From a checkpoint of a small mixture-of-experts model trained on Wikipedia: 96 squared ReLU neurons an expert, a variant of Adam for the experts.
Below are experts of layer 5 (counted from 0) of a mixture-of-experts language model. Rows are named up (a neuron's input weights, with its number), down (a neuron's output weights, with its number) and show model dimensions 0-127. Each number is 500 + 50 x the weight over its row's rms, rounded and kept within 0 to 999. Numbers have three digits each.
Before each expert's rows: "mostly gets" lists some tokens that are sent to it at least half of the time. This comes from a sample of Wikipedia text that the model never trained on.

# expert 1
mostly gets: "),", "\",", ",", " —;", " million", "\""
up68:464542464502572510507560471473571504607505434471372451431482509493462432527440531478529490555496518472392487535436514556515513559437489588469564419472510548543461518543513589528532387581567461434558468483480467507480452515525442521498492548497563491499515444415605577409444507504553476434468411565437495473412552444449529495551452480496416531419517508470508557390448510508526484471561
down68:438554510559502435490470503467481555546509477487470479567437428423511428485509422397515517428526521510499451422407590527635534508530597611482581486424444500459536483595458557512522488464522572548592545526548567523465540497511499509489571512535464509563491581423538399440495560505511533477473469433444454419505573515481520488537478446508496509504424498461463480555456582440579450430543
up69:492542567505513481512531536446528537429492543443533592489491461516403559525521491442521472528527424486432525439530520461556589505501510480467450623516484483418449527422493466604549685481481423515452497481521436456465485519516520568366448523518606520434461509512553566424503574465453506453387549502499544493585424524531539559492512454454425542441458507520493528518520460536526482562498
down69:528533551542578476551557477473401488471518447523516474461516442554582595523463441526562502505572468467545386511545422450536469486483561445582539485465454544532534488518510494572446518441511544456588453451464511434483400448560518497543518493510556481446583531479510604398471524456415562400459523459463449481524527535414552485471493348539442582549514480562524520532575500553495459516460
up70:495523351531525437450556558514429444493407488565528468562469520461437559604520463462481539451599530405525471530532557439431570515516425579530477569544495443456549520547494438480476530478479461599537465594559486469476434464503526505394593542566463539566444511465535524402510487477464412492544499513509424471487456517367524462526466418575473578511480479447494481491486505476499503517491
down70:468461513541535493424521561535473528497533583533507462591494583533433512471533477417537487518610421412476565527558549463500558541545515475529427625462504468525482567481526468471542461435565556528439492571386499525456490491544435460411538505513502585510544529359446447425529478475529504411570479485500453482477492538509464515478525552488507397417450582468453458438599563543505469509553
up71:491541511538458471517559456482461451585493476536533532520522544480498407529565452511449510510485485490479514510475509552530468612537459485431442609490509520449510430561481561499607532435495505480534409464475599472372555465599424449409563423479472465408487511523531449504496471550558621507472503477518514429547514502444433516628445526525518460625512486525557472491480552496481573493598
down71:582552594440530458515451384454476463471444501464576510495458521523450537404418495427458490479470513482548501503484563603429565461516486542543498513528459478520474443510508508529576455528419506560459461429563469646512550489502477566457467531526436454529442474522559484599524467425518417444545571559533613513452560533502489450557524472460496448505502499486409540553530634482556447459463
up72:575499411524483541481506609448404468530521499581542538468526444552447462497460511532506471575485462546416447517386455507561545478462544488481484500618526392475468560424489579526467509503530540530468513476485525444548466403499457501479526539519408511454484432514488525576479447476426530514590451567601587471481441587454529484518423484475462478525453455511470492547586628447540437444477
down72:474502479474462583533452469501418520550459515555481457535539466509533460480493440546536467510367494522523499443451544529509435453516562497453603489559673554525468447468478496459448556416434466474477440494540496531498502574419574429469562525521487506495449541581503392509489416549472510537425518494481528569513417567538609491537618433442511422524491500452462546485551441570491562500544
up73:604465469515465419534510506462503532413489402496476572410504579492461521484481498495481579584498518514456493510354510530585566541538556588500520437562469446488424517492418493441547444474463419430514532494478493455535545470419458509509628569480486473517473559460533547532553398582483488473512514489583524518508432565483576495505548532490473503445431501493478570369494576511519478562570
down73:417508541471475521543548515564511438444441500518490448594560450462490557556558519527491563435391488454470481374539473445537546534466516538535419484486466484396463480480444465489497468474480584503529490372592503502519527622422486517552582501483542496450622419471476515528455494531566496521437549499500505474506513542480501490512420526506465396477652529482559470489467545539487554597548
up74:389443522505422528542477464569522514466482431445543523480505447456476559579512527382460451407514499504590512633494535468431487501541415486470488512579584490494466564499468461472576512549490420471506455509409513469418612479454506523537548517534523518554486527528623533511474509528578573537508583500451433515497470447404525522444552551529471576407483523501471523429411556501456556515522
down74:511458533491505525508585378421487505525538439504506576471499532481492523443489520362509429399460443558502535551557507512543438459536458402490435580603454515441445546565463555559451502450536486576479550478440438483473533573511523634579564588419515519508444480500539436515551517461507541474558480571520533564527415532518537453533462426445488549462453502550440450445445521547518480469464
up75:582469588502589545517477481590506466585556518490467526462441488485478477509430568380450517393436521449486408507509558470509463475458489444456486435517493484468500502497439534418477438453381511494521548561488484518464543461526475460394517612492442517544453559447514590553560421586481504447549538489518596602513492475530566529548472538495513479445513536513624481486427559549442444484483
down75:456510639499495448452562556515579540545499436552502466520408425500493554515490571483472440524493534455417482490412443495504538556560428576491581419566510479547583447469555582470552500595489473521525578424382486513564493442477489454468455539487522519507457552479461509478552418350445473465484495461552600534506518519481554503458529483458464517424521470500591497514478406546563540490501
up76:545493485506526439513562509526517520511574526382357389495479450566495493419430534511622544479525403516524570404497495501518429532518585540511506515509503521409483462536585545496481465422524504491497445520417554507496510524483552492480497524410536432446490537497571516558508478605578489492474508500535472488472600474420513496566437482463499538434515483508381523434406463516418429479575
down76:457491544557466487507558600510486491553541493388568472421530601493475514566471541521495451489556496554503398585463490528570474481568515399523469431510489585518503513487480538536466517501539460558449455425464523496554580545392452549381509515420622507515483466525498437542540531510508478465375502503414466482498474463487507420525504485594563489512539532419462563575407429467528444509473
up77:531525503548463545584498530427549462551524509545481480473510419511477411543393462461573486464475520457428504583574566445418509529503484538502478574470462503484492514428483538431487492498359538543575569509378461419443450445515484413529378512509539492515542429505497511564553506450583485501590485602534550511596466434556541520472515524562560419408528497530518513516526514564508532464458
down77:533649432513423571507402565541501503450288483523478509520532506485512493424523491469504494492464492536517499487600446514474463454385510563485514436437554516502487539441513519523614546532550493545516513543565493466506430499551569439479494619503528480422513521562510543522457548470480506588450481517542539518546516478480422523528471432488460475472440544479482572490474355560509491550502
up78:532507441522494578529426530534571629471483468496402556422393432483389576611473545532490475464535515521486519541479563467487444547510464447465533539521466520414525533423587464588441401488474489515473497549405570500433557449516504503547504449574454523593498485489571539490512498486499549477505511470506458527488495455430653511524478544549442570513498527500469575533510442506473419539422
down78:471490378455456529541546533506619516460523513480494564438515568531488521479465553572536548425513454519436451544443515442513414441540390534500431592411456548489479511520522462513514489494540557492485392444477436534437495493455506589528404549441375464521483587485435535519548472524525431552543378600444529541529553534522558462480482481542496485491545604541497506509462432572489509497479
up79:518483494527499472465472427525450588532487520436367490460461557439592397481510582484578471556460541418536449548549475430482500386523526596503470455465500493448507578575591481428525476458560473416465453508539554508464556496448543501439395436447544475495458468475539494603524546527578544495536455482484466510579576466549553525473447524520504524508565459497425500483440518548599412506543
down79:531494522513517524434530526577484496468542450423633445456504481466513512526544599373551394538546470551466463556540490501503567505517471515484530503512492536495467497512533546436469532454485542617505493590507502504488453577446401643400460498456535486468616446487555433515517565512457418415474514495515478450511540437500498452667497539499530433475472463445514541586480480512496476468477
up80:578510410500471499416501510542533465495407418483490474515488482494618523585572464493522530561423542572539490501514544451592616475532502477460531525474509503535421361486543463454485512515469511412395457500445484507469531556459589464508587407475528500512519486532511506543500496539581564393507489580480457490440582464534448581424541595495440479473475516449553452451474567460441518441498
down80:530521572499492464417485534412383518540597571621522534501459417487468526467401572408441515518583508547476504488556563508551493517576510541498544558428536553460489454510505522571388493500552542518479505512478499498508466541452458510464519566466543504457488456448424406517475576519455526565546532526508439451460483488517471530541503542536592434448560440455514348501520520394577463466456
up81:406402487516544584549478444486494502467452505515518528402543453468504456523528501522503549509507578544515502511553536525545586426434501483478512555432434554560518435606583484483496500549569482454396487638512435501627428533542435442422489522426541476485573450524513531447474493476437439483440484442501468527575456561383429499555497531493443518492548466541443424513457542487561477567513
down81:443579522471485471549479491477454596529513490472526482462381513519471513587537544569450399538502532522435414572535535582523531499454477551598344491538528491521541510506456516480489478563500502556387458528523460518526440500460422610450369514490466466502511463547496483588532515454442464532477524489492538529466542495474553512631552594557484459525446464492557413523476459573489431524458
up82:609492565499465517510454500443571560449518427460483433456531590424475574459520469418422484462481560629504564514588508521486557461512549521470482535489569459463455492533557534508597541470443586549419458460525477494482505481375427614469423519480476513466521539478561509558445488475522493506514493513446484522499537469387489569579506553438479494520480458515486496431449509641556505473412
down82:450550443582501548473393480531546520499584568554469478408500662464466576565469455535481479512498463519585491544503366468529496531472582497502472481505410469416483570463511518432569526488529539523350515479510505541487481550491564540534497538487549447477476474517421419449538547450460594470532437467568499516467550370566513450475478512522574446497461471469470482505527483550587487516478
up83:479439523496525469440550446541516457484447456633497468519380464493534538524480518563567560489522537570507494515504470534536633427548511543535502508475479525396591451471499505501449545534383555471452519511509457447525544458475476579513475599551504517429425526530534532391418543422453549526504409589473525489476433539500486474562470594461487497473596454535538578521531458492582445485431
down83:446478439484376585643510497523518469532387549488439523574505430423425390365532411492449488506465475479483500536470515520526559537582532502527511459529521508448431621477416453503516510486509513483577529545485555433439501506534526462498492431539487506518544509559546512496569483533551439484491601557434488514502457486565619454532496478436513478507529549516423558496528548434439489571514
up84:508473565506516557506412475531514488493512463420478507603446535492488468560461504586527501498485563403489576534572530462566603440525524387510450460572525539526561478531528510429473508551465540515618492613485521482505567425516549433493447506502481429481496425500455512508390500437393541541447508439574446584507425447479495500510482545523494529460467536417388619510512530462450500561492
down84:478504479581516582560499495461518495553508410539510522428442497498510465442543443467493549520535543572483503525524507543515510481527485501503580401492515565433512517522502492491461558473501603412498397524627467591591454567534581529526548480558512533460480500382497376562489493479538426445523494524482586454467485421538471549383538434529529401511415426507524402503520526541420512487512

# expert 4
mostly gets: " pre", " post", "°W", "See", "str", " JPL"
up0:523467463430477480599501538524511471601493547427530463508469586549520525553526515528570515444400510473447486431551476465464519503557500527466586544516560462558517486476586521429501453553515485411580532562408458440463434461518573564565513478441482500426500474549456438535523422432444417501501503388547600523524458506574477523588528557444578540534508455459527591429423493453482478578485
down0:512523468512541506523503545507506461465482513466439548546424468599469572456501542491478576450450462576569471482528534423543514501449477467550483486464439355595522551498505393452537495455463431516440523446473622501488437565483632458547511553497446528551565485497469465494495481476534622428476528407454486518504439495493560525471407418561479545543569442464490547578555496579528423546485
up1:506507392494547436412456440504503546492400492465521564401538484474430536502480567497499500564569490501471615413492477561529495428542545456442544340484598434533537450468525550505564502419455494464598536552505477495491534544523487478507444532500425486580548524556461443475548475454575508522474462555543647402523442509483544494468454532504441511538427494474459554507462534480469538570518
down1:463504499447516484527443588490588463478554433524479406471482425478483486530457525493506566491443573452484488473558508619462460631502584518460437423450483562481542504560509545566456524464499436571483545549499574523541431410412546451500462531517394407577500582511528559564568472458503522454431468480494528444441524421527530422538548567499465506614457495437533474555471463570527485496523
up2:544520499485468503459496478489403590497442515478521467455463432534443482519552475457526559386579467386555581453533530612464492511501558546498570539526494523422482562494531495486525489550506514418523489449485623453490450581513577530471556552468505484425510525556531493487470548457606528396566475517526564531465513496446518503581454539465559454557463456332378559501517471519486501477466
down2:550537481430515432496510489511537474476525557440470554434487549446484553397514480481490449439439529559548476538576594485533526511519473508496468444508509509522481397447568537451523500526548356437471468439461519475500607541611442534580455405525534531523541465542412530563478460584545481524532484579506459439551493433426532482555491458518505635457566467545407473534471519389499461526537
up3:625374453496463439521470461465495432459493468466490498526531529488456528572428562476565451505509441569491474515449534603476567508532476503400517503523540483508476481404566557521448478438492469501435540606502548466577551510511464494461451560499384495609566526460487584557478513444497491544378541491466559431499424506496474605529552477522501595555479467558527460477499527535556539413435
down3:595542548520485461506505492437480562469484411512435549492479515432551603488423498423444404524496549538489599474487549605488509466588405548436505490486475513607480459549475505481443549468591546516439560462562444551557420555552489528539487472498399494561529543543500358446473490469514582488473474451482521473533551499452479432501421500523547512494446545556445474482481464541461615477573
up4:577471396564500488496543562560473517487513454494387502463463465466478501491460519509423471488381470512474538514485501571383475520496533582416496488613578533420458445459557468455453536507418544537500514529556575493603463527585450496611494526508469519593447538394459510438537565480484490452465494592469517520488526506447503489469430543526451504410635492487506512448474542490551486543574
down4:570491460494519505481522508586510523470392489556531391503514485443554513504573511499425451427552552419528538409443525463444497426570553508623416479483521587485451457481510571565467525555520548544582524443452483542521490487454521468499493541442527517445414453494576463462371534498547474557497546528516535416454554575365465484526457537510430539502584470506481555550577485438539522453509
up5:555452534435566459465452542384516535566458462479499488463406498470524496605474491493482571468500525524408572444519506500500527498499496497478485413462561440464454438491521529543439554584479549505542499484470486488485535411481562550516507526469453395579501432613588426451474493512422462464547470531491449523571509595560511604503508513525582547549573499482400600535569522459495382528539
down5:568487484507686481446507485578519508505455503548570493519517547486451521498470504570507526559569414446426427454521561534483526438489489436429577412517543499407524553507477527551505489507513507541438558441471470560442550495367469520530469429516549523485443454580524478528479476509521529468528513472494490531475491529542471436620404419458593527497570578492487561389532500486528438510402
up6:522420469496592559508455507577468626443465530516520457433558475520507482487481523533464472403497627579420582429541529564524505442471536461477516522488384486448510628486569623449527451506449504402455537565579461445529523535453483538499526475540523567501467488464469517493563499433383480403474562548506424460494559503481526565520494508497580470546474539519457491475544490488544553485446
down6:492448550673510443405488471481511536506460516442538499492471525536447578449536493515419536480459462492481453428494449453516596516493522507565485520526549463568529429429464473529564528486465500625444422442577529486504396499479461533496499457504418544452539497499505455427469537476552469510500540471479460534485446529455623529582418607566567531514429465538562544619523436484522486522433
up7:506561441506443485544468461527421515599474466472465544508477478469514468546572540380474555554501481511490500435486479542478472547522484575528580442553529436470518569499584567484513577439533531458457505499486442453556478490479537517435503513479492695505481488501445524541458449470485477534466477530439539381605465534407497544509480473556436475463505526495513399560378540629448436459503
down7:528468407444450533542536420503501514573545456486386471381458540431538537431405479494406501577555452500446386493527528532569526430512444525554500506488549564558527476517405453400504513540474532437438592485573488476436513488540546460525497490511506560448416526461548584475467522581484536489458483494510512603492481549484478430509506565544589447469520493541604545488548474574522477574479
up8:462462456517458438497530397519563562496548501531555523503569544519476421471432499501479519567512529524399420452460546456455499500442532645483523547481485448556510434427623467427487505492460542468427484513415535483531579468496460447555583532485549518556569465464530443508478519616466454524482535539527515412556551473512518505482512510501432465558536486565329517540474460528622537487519
down8:475554542590491511461499486510436608445478445487487515486523529465514497565425507435469438559490498559497542491519394408536538464499465499485554521468440514581481554495524511549414532470668458460459578504398497535568505431503523506587543542416418472469545497465515607433485540469487536506405422504521492522480505407525554506597575518517497492449537554507467463471509441442428461604569
up9:545553527564530510526429450490446458510553441545542446551457391518467481544544556438471531577507413462442508583455400502551622591528482442524567438501473469441503533451487380452564480468450560496476513487495523476559546437526484539536477451435546563515509451481443508406477430509460471536502617441462495580566545455472427471456485589495616521491510513527488504560522596554482458466521
down9:463562479587466498452467476515480459545570514504491546440479487471519513414476452551492451535497437532506513465432507468502563537483360539460514536519467526442533514504500382475520445464504478494430527532438560499526534517698479512516479412446519491550465550525488470419585538498464537515443506496513482571515538472579525495518449532618427535484410378629443531527426452509573517515562
up10:463407525494489554419540460462438480463451506452486483524506579451518487524570549514467492586484407480389552511501400563450555421498485553506619480471486448411551510474488587447499513486455534491504560641514493513567515534486470553499459561425477481542482456423429572447403480561449534482540550465559453532503556454421505521570363512474440435536493484442572479442514543528466496498472
down10:559484484588545505466470564548499497465522488500472442563527526422457516572582562452490572484546518498507477483519482530505526476532516468465526433482454560491506468415565496501491427475518459509492433419438550662427571505549460466543564452397531460487520468486596640554568545554487416486335599523538469496498484474544516506455494365503507526540468465525515535488460471500473484411513
up11:529547510483538492424532497577532494511563486401422510415510501421431550470489554564641554533516551475528471347554426517527457536523480509485460482519423540468457438523476491474571563480529433457580486443525566443478508469534412431528488445574517548548626505595537506468549536444511462514498357429517501510480492523436528486512494541478559520510467564503506598504486546499443492593505
down11:530567532531532516565527568518476469624491552365469539462568476449567626491391443435516517567472491517481522466520476465439513467485454571495567555559445418448543519510496546477487536457440550492513473494521489570504540493572430405506525383467554526423528403496477480513391514598500461423419425543514465468498496620473490514513487516561553511474555485553417522493529492471511480486448
up12:571348493459545564544563471395640544551518490540523508451525495545554516522447483459504478477488400431464402522514505451399543449526471538464439526448561541522502526516525475539481519492537481509399496419493542444519514490480544543547420450456506526517487516477464613452513489503509419475502484456507552528486561601497331445543597480495396478461524505497518507544528478546561534525567
down12:493510423504472538415444439427401479450451422561364510481486530524521497497573392470492562516458493434499446479595462579550504439576471516593425565561519509514517495531517526533490439467471494551402510494442492513504503499527484600583442575502426521558526485518539417484545478374520489514588521499503550513512531521484474476576573394498548556430537474534462471518504507463459555513612
up13:524510508484468499582442477439431598555622453609524542483541487521436531571385552557504539556577457472515526549522512496486540408514539464498506485529457520442511521518560490503585484471446479512577535517343490470510471487415468457601489506409502497512614458532561507548472519480447449517544528507459508392544531471422454508486460500521515441477421439447519478616515554518426503527422
down13:544549469522496482549408467518404476516412430589563524500502420477582471551506504489423494467389469559537500491592446509518459540496571500563517476453523525496450514560435478603567415464504417614498535479467443546515499478492488527530514542601538534496499452565575544447496516479469455568449463571570617415393470514479409495528482400532431470422487543543529517502518441515507476494515
up14:485435510491506496544446388529602474481502615489535527597540511489486468475402506531501534479501466500467496412538598547517445478561545494448560519500595479471488546508486641530487442490519427484463512574551523449513438534412442564514570579526462422528508436481451553370608499505460488440500452553530549483487551535480478515548544518432479419478485562502540486560434467579383522512497
down14:418553431550448440469505495452464568517497530548428569498504525558494495372485475573543511533552499471520458577524441425539434532413572467511592583484512490483526548556480532568505496547565475562503519436530464582491553532552498509451492523509392586538447526474443393489469474514605479498404423507477511456503508527576421526444439451470418400512543574434600453511513503513498446468475
up15:525586509489592436542478459532553526481390471430528460544473575490563456489538533475429486536444528452500469491507401491520574504500569466463488504480546540538519443398448441538510532409468519439530476507449487487489521533619500477550556470478501499383493583426484459575464441493478454619518515459575582575486563555482473498574515542562496548468518553526567470481457570469395366519476
down15:427527412517541434520502539562446516499492502501557402472570448551490487542445491512445497505465404464485422507453431521536480565357464473524569408430464582544489506443547565595469502559533546495534548594470572525515424443527495506544529494569450559455528444485560481546513540443507429565447545451530430473531445480514502496524463521565460563525573501469530548534445530379603417507548
up16:554498530476517492552405524583543563463522496481498475517496501569520529443456500478551499482516486469404535511531424481472498537435515497448548489483503608503534537485527487437582510520487448473506526479371462480528471560655414402477548541482440498491557470529474487566618496418519569605544563463437513493457457564446475463399619537402474550531518474505438573570465501458558477485439
down16:488556610560479607509508397575466517503516490444512472504466522556491506503510466465545477504532406501570540484520470435507547489527447514453426455465544460406485504443477494495644457497457462488610458614511539481457456484526557418531498414448504454523444530452462471519515583472518573590517540496481536431588470475489430551505546532426518522442346460529451498515589507550592484506538

# expert 3
mostly gets: " h", " t", " used", " st", " use", " war"
up0:579498407455494497505541435504467506525522488483449464492436473512613518542444492490528599526521458408391490466537567497501506467451475572409539535489494410521583470496527436452486576466533469504537583558480440464493506428448465512612612545431483467542488495448551439548543412555557512549487507497472572533527491525512412516504461613418506371597485445438515553542461495540494515524460
down0:489480486510582499426489498458465538458493608558485525562485548513537529475432486498573558473452451486388461495507567504510450532440456479583553474551502435569518583503544515519504607501535517551489436551485569489470485446447481556580511504436495415565553466600477450568557560607471411524446469505513471340421452479593513460519454474500479447492417438541514458589460523521517460481440
up1:575508564501519483578413567387544577493466464492479595461484541467546479523558499469584563471542538440518506523535545519482567632487574563467524448519524539554553439391469491473483435453498574477477422506538439483472525472519475514508524523483527512597432505505543525460548522606411599531548510514455434391462487486486501501471514619485492581429467420490479454454425558448470465456552
down1:531527512553602548477422468433422443556557488501432511573420500490458545481472418609487528403532592520505532401511467543475412540513593533475451506482481517508505510367438527502407481460443521506421524550518543471514529561523514482605572543440512469525539440480522449502478552547436544511554495434522517467488567510595386507541499480630485534464417444510500451452501517500519438506527
up2:526531446537449469584510470384396457425423466454423503440436512458532452478548471456457587551430501532550467556646499468516538510425566447425495506526529491581533426496548467493458494576499458572516495592489544489559515478483487566502400469425506581595518516491529547455457449490561440542431486531551438480470581473483553544513526545442592461491544568537485566490513471551460472469558
down2:489500554503560426443483568427475507517491523445493529480546487491523502501457561519583409524608490417405502454521625525464519440457417493465565582477463427559507531537504397486470474429512497517434458511464420577515495511480555493434601501431515510573485551482480503529564496576549546438550419527522458512593502446526533555535491498516393551530469588530545519408500504353519483522517
up3:522494369544516471453477553472534366538486480556455510403516527401514504532546595490496464591520496473489516559413554536501605596444542486498453452501598564514441519597415571411432475514499463456404374498490366455514551500493539471578521504523444506471565522513538468492474507461456483511537539540465551490451502441537472505412542584464546514489515489504475497463540557481442510497511
down3:428471429562492501524435504527515530613580541506500495546443392520503609537449508466470441513414493565479630466462510494489562407477460501477572536503520432504427594455441511375450520516490529486500550483503506578392542469476549459519502512568556503522453515467607474524536497457499523589476446468478535473522621535499525501434548347448441507494550548523494471558516456506436501516493
up4:513527444549531454448465448467406600597496599512460432533512502521459505523440514507438468514535521411506537490514451473577451440526477468464485505479589532514519512388528463469545527472415472412495491465550451461586500452600543533603568464428526511487510465525496457509501542501526623432512571563407514505393459552466468461529586499513511485558555507537481623534481426564439509568548
down4:494524472480467466533437454483524604489461629584464538534516435509526511546459501521424408530451515526456467501464498463565561378503530556444443513433525578536484474465517417533432537458434459462488550476520454564522616549586563539460484448550547505583554495571425384487423534508525435392496470498599557524471498536529521484456517429514518389514516469534519541539525443526522439484555
up5:508587533490501462575422505488468473362455479467517496469420493531515419553595529470497502533544471498435425500485562497439482469512408600505495485542493565518601503481514522546537466473517434498511518468418507434443568465542452576484494533574503488567516490512405516521551428610466552474548580516440459494588428543473533479429415600510482486525495409464508518550520541655455455492523
down5:378520599497488478580542440502478556490448560478460479428573444470522450409540556530507414429480470565506531504507590544489516503462543523476477523507490525472515594483497516501426513538415574551439508511567435462467557434428495531482471517459584490387360551463437530573610505439475521509502498450454568550530488502515563491468566516409484469502557530596513577486458488561505442434541
up6:554527492520547508435560474536475526513449397398421475453550563438486491522465479481459580578410501472568572447427449496385516526511557437469481509427415555468576469491562424555437492489511578543555456547508481462547554572429366449431530578470588416549497481496424576460457536508542478525518491568544522531486539522490554525494533582549487464415522543478476525542500472570527465497471
down6:534465501458548409539477538499487591442480481448437489500521533544535488458481548530509540444422460501497544584516441454557440479465409532488530483550524568442406535509471479548591501551473458437579474482527478476382489456569541467415452538570474483557482416463488604441616444512570439484449534466529563502506454561536474527555486443464500485576561516495425524632591467436547468441551
up7:512527546503463582516460524386533490487509648529495529422479505514523498509372563473454500487380519570601419513624551534508507527545404454518546375474515531543501503511464463483541520383479548512523350472445485482520568501487501458479511464528507522504509459468523525448505540481565447555468534533477455567496571424430552573442546468521460574454571568477526528467502488499456457479522
down7:526446527411518485524532552571516391494523455439513459488536523484491563490525494411545575550449532458494478531449502534411466464467418568472531529499485462427494521490596495576524500475536545428480409496519466651464511456535426507483486521507512547472513450565432465429552439504459447518477517508558520625503555484536523537467531535515497561423470580497577583409500368442631511478471
up8:530438489451546518535483473537502543498496534493446398477414550426513478534505535571512470525456492468556481485502403545470470513518412513510577545555523370514508534515499428494529482496510510445523496567571598461585490484571535477413486462569408535524467551515559538422546393434539579574478493501413567474502519491537500527611481514415471547485496533515474611384466459565422485511399
down8:500525487371459543559576481431459549443579525489552496449459480397553568576497427579563470602530451553492505462385478436535508510497424468489514499428516603499485425572497496528538495540536486566486439485459498535470546544493482512508489473534569433488580539546410462509524583495456519475532544439478476545520565583523461487510452395410446432452489472616500496456518453458529470522598
up9:496618436504495424549532416485526466552438431435440540450515500516509515510565643498592532472511502383574571501485467456473613486536576474520500415477482429472524455489457511463478571445514540459468486501470565480473469445440529488468488555513525524523485507559497486532374473503608541491502527556522464477531424575425451552485615608547515537464577559481521449463475481429484435535502
down9:484500541481482542567498463502558502451534535420431494561457428437441510515494606537437555470541484437507594541428536523509387563532490532541533518569464495497513475449461545495514516544532505391523485471475528512486489459491472531545599537460516462514501476430564550429513478441492526506540535506561446492514432499457589581476516409571475310567520480465554422471650445510423529529500
up10:570403457544519554500588567447503457534572557549478450545481472536496417519541576555420547448511422488525490562463403514575498535524585459472461440536584532461555520493456464502464489550495539465480523512478514489433601471541472537515407420523467477642497643491462537442556533552455485517487526458565472552396508508454477453537427504489494557445502542445467425592465520491507416462514
down10:516563464564527548523526544448431490471543595492564457483590585450479564541489486551416386560534435480502495532448487435562479474508500439465503490504539510480507542477432551579464449505482505455465470498590508493499600544496430496487469448434446537580518537389495474501580539538558504529521541442455436504538553485523588494398491365442546527466578556472572514465480563517432439386448
up11:569441461535521446418518519471557489511448468467531555396480448461418420455470498503495464457594614432461554451488478548469606561448589547554484497555436495491576533558627548539441553441514501481539511509526506458401462508448475477523537389491552499520558485486502551509561472470424468526575569533487446438553467445481558557428520567488573455527506489550414511572512501539513400487488
down11:533416440498453514518533603482484481453457528496482539453620537598433468546470498459477522565560427510498451569535521508544516398502575524452472532371425464463493487561489563484518486413581458461421557437469509584451611560420501586503519487541483455503489481477538444510464466541429549556499573537485533541595431552452480452450599514524559513494560492465473392510506503440479509552472
up12:642567496538481502564528462569604526474429433449537478483451429481489544461524503513451520556431436473518450441532551524444432478544541528522471432443539535374410430541548506443529466440524567521514475446516491473533491469510499521451562504573546379425464462532504446490566478536549558561436598637486543420504445497532555419504492492514548488578496508466481514462544563575473543493462
down12:598483425501440509462455504475483439505467513570480471489557558506549519510471480458462485546432364542562483514597531452503464436452600592590459532420464468500451489469434475523523472577426500504399537515431511587532433518496448478548536477522491641466551469562474450494428541462555525535484484459534550534504447463414432450589504517593560528492515504508538582544482389469547495558507
up13:582480507516479548514527478482473498586428483419428580450572436461417461532470458481511520480435438484441516449518449555510440455592504466483571468461499545436521416489482542473473458511469544516583486475500455492497511356577526551525446474423531539524548478529455554411548552519487524509527440539495525521422523528505468417449505548420550529535604532385492440617589569436498467579553
down13:495501544435525468465448519526426473483379521444489553429564431518529552569557521548507520364520572442539409528548493549473453475525455390561488464526501556526525548462510547495466553463505484472572450457494539554590475491470496456583537388449474439464516563467493428417536575521567409423447501560535485521545517536487492548571539511533495506462507533478480523543578499438532620381468
up14:561439482501478514561478483462575526466377423460565475444508541526497508598536515484566513522505501658535400534563479542452525502538520523459528482560511512520530406533496558515538649485409468498571498499539392465423498462535464393455418451451434494541510477458493561440441522451452479496423518481494442469446539517469540531594503532544504442519569444509561552543455458547412522506528
down14:547537395508516465484491469448459439492419464476542561439505466435429508510540495515568514548440475457564491515425594490483488545375477430516538406461495524482509585497498506615423601486454566493451454489484554541503543573674601486507539486492454602541484440553495561512577491514531468535386554544503479486524483473473610459446503546450496431516455485487459550465534504506481460535500
up15:546553468592460513562482460525477588439484530454450412460511454484562440473466494437530520467485521393514412453482476411509516545510492464489423544481503509578483587565588502428625443507530485443499451530491472465496514620588472508487505437553449535497485462431463568395460531600500469477484415491509599528491500451529572561537448518572474446452516550525500530465513623464474572442518
down15:499563462487489481558486597585577542449503463475554556462540536532566516501456523508510525480456481541517527501484506484523493500402541499482561531422490529567533410590449447539457464415452480469486482458522557588621419520426462581491514390465447380583399456494566572521512534502463557420445496548545389433492388521505586500524516465538457573482481501503548490569537477497515468497449
up16:550497495513562550466486518405607510559535423492464493486545590497616545555513537463460516459556537532524554442448558516458487491487494492444537556444559478510412447527469471516529429504506423452558564491487539469432481554508369446508480654507456466518580520444499575455475425457529480533513536420495500492440557582457471431544495424609445568511414518432472463556478506531508475586523
down16:502500541531471572464529453532507461525468548557487447492467511432518540451546507485495548512406408529492399541525449416557450425515603467443519633467460532429560542437527454467532480469594429463476453466457402457476488551475542507551492548600524492555447556526542477500560462527522488473506460393551549511512433501452455412594491554607551518493381442551472561455517507532582490466504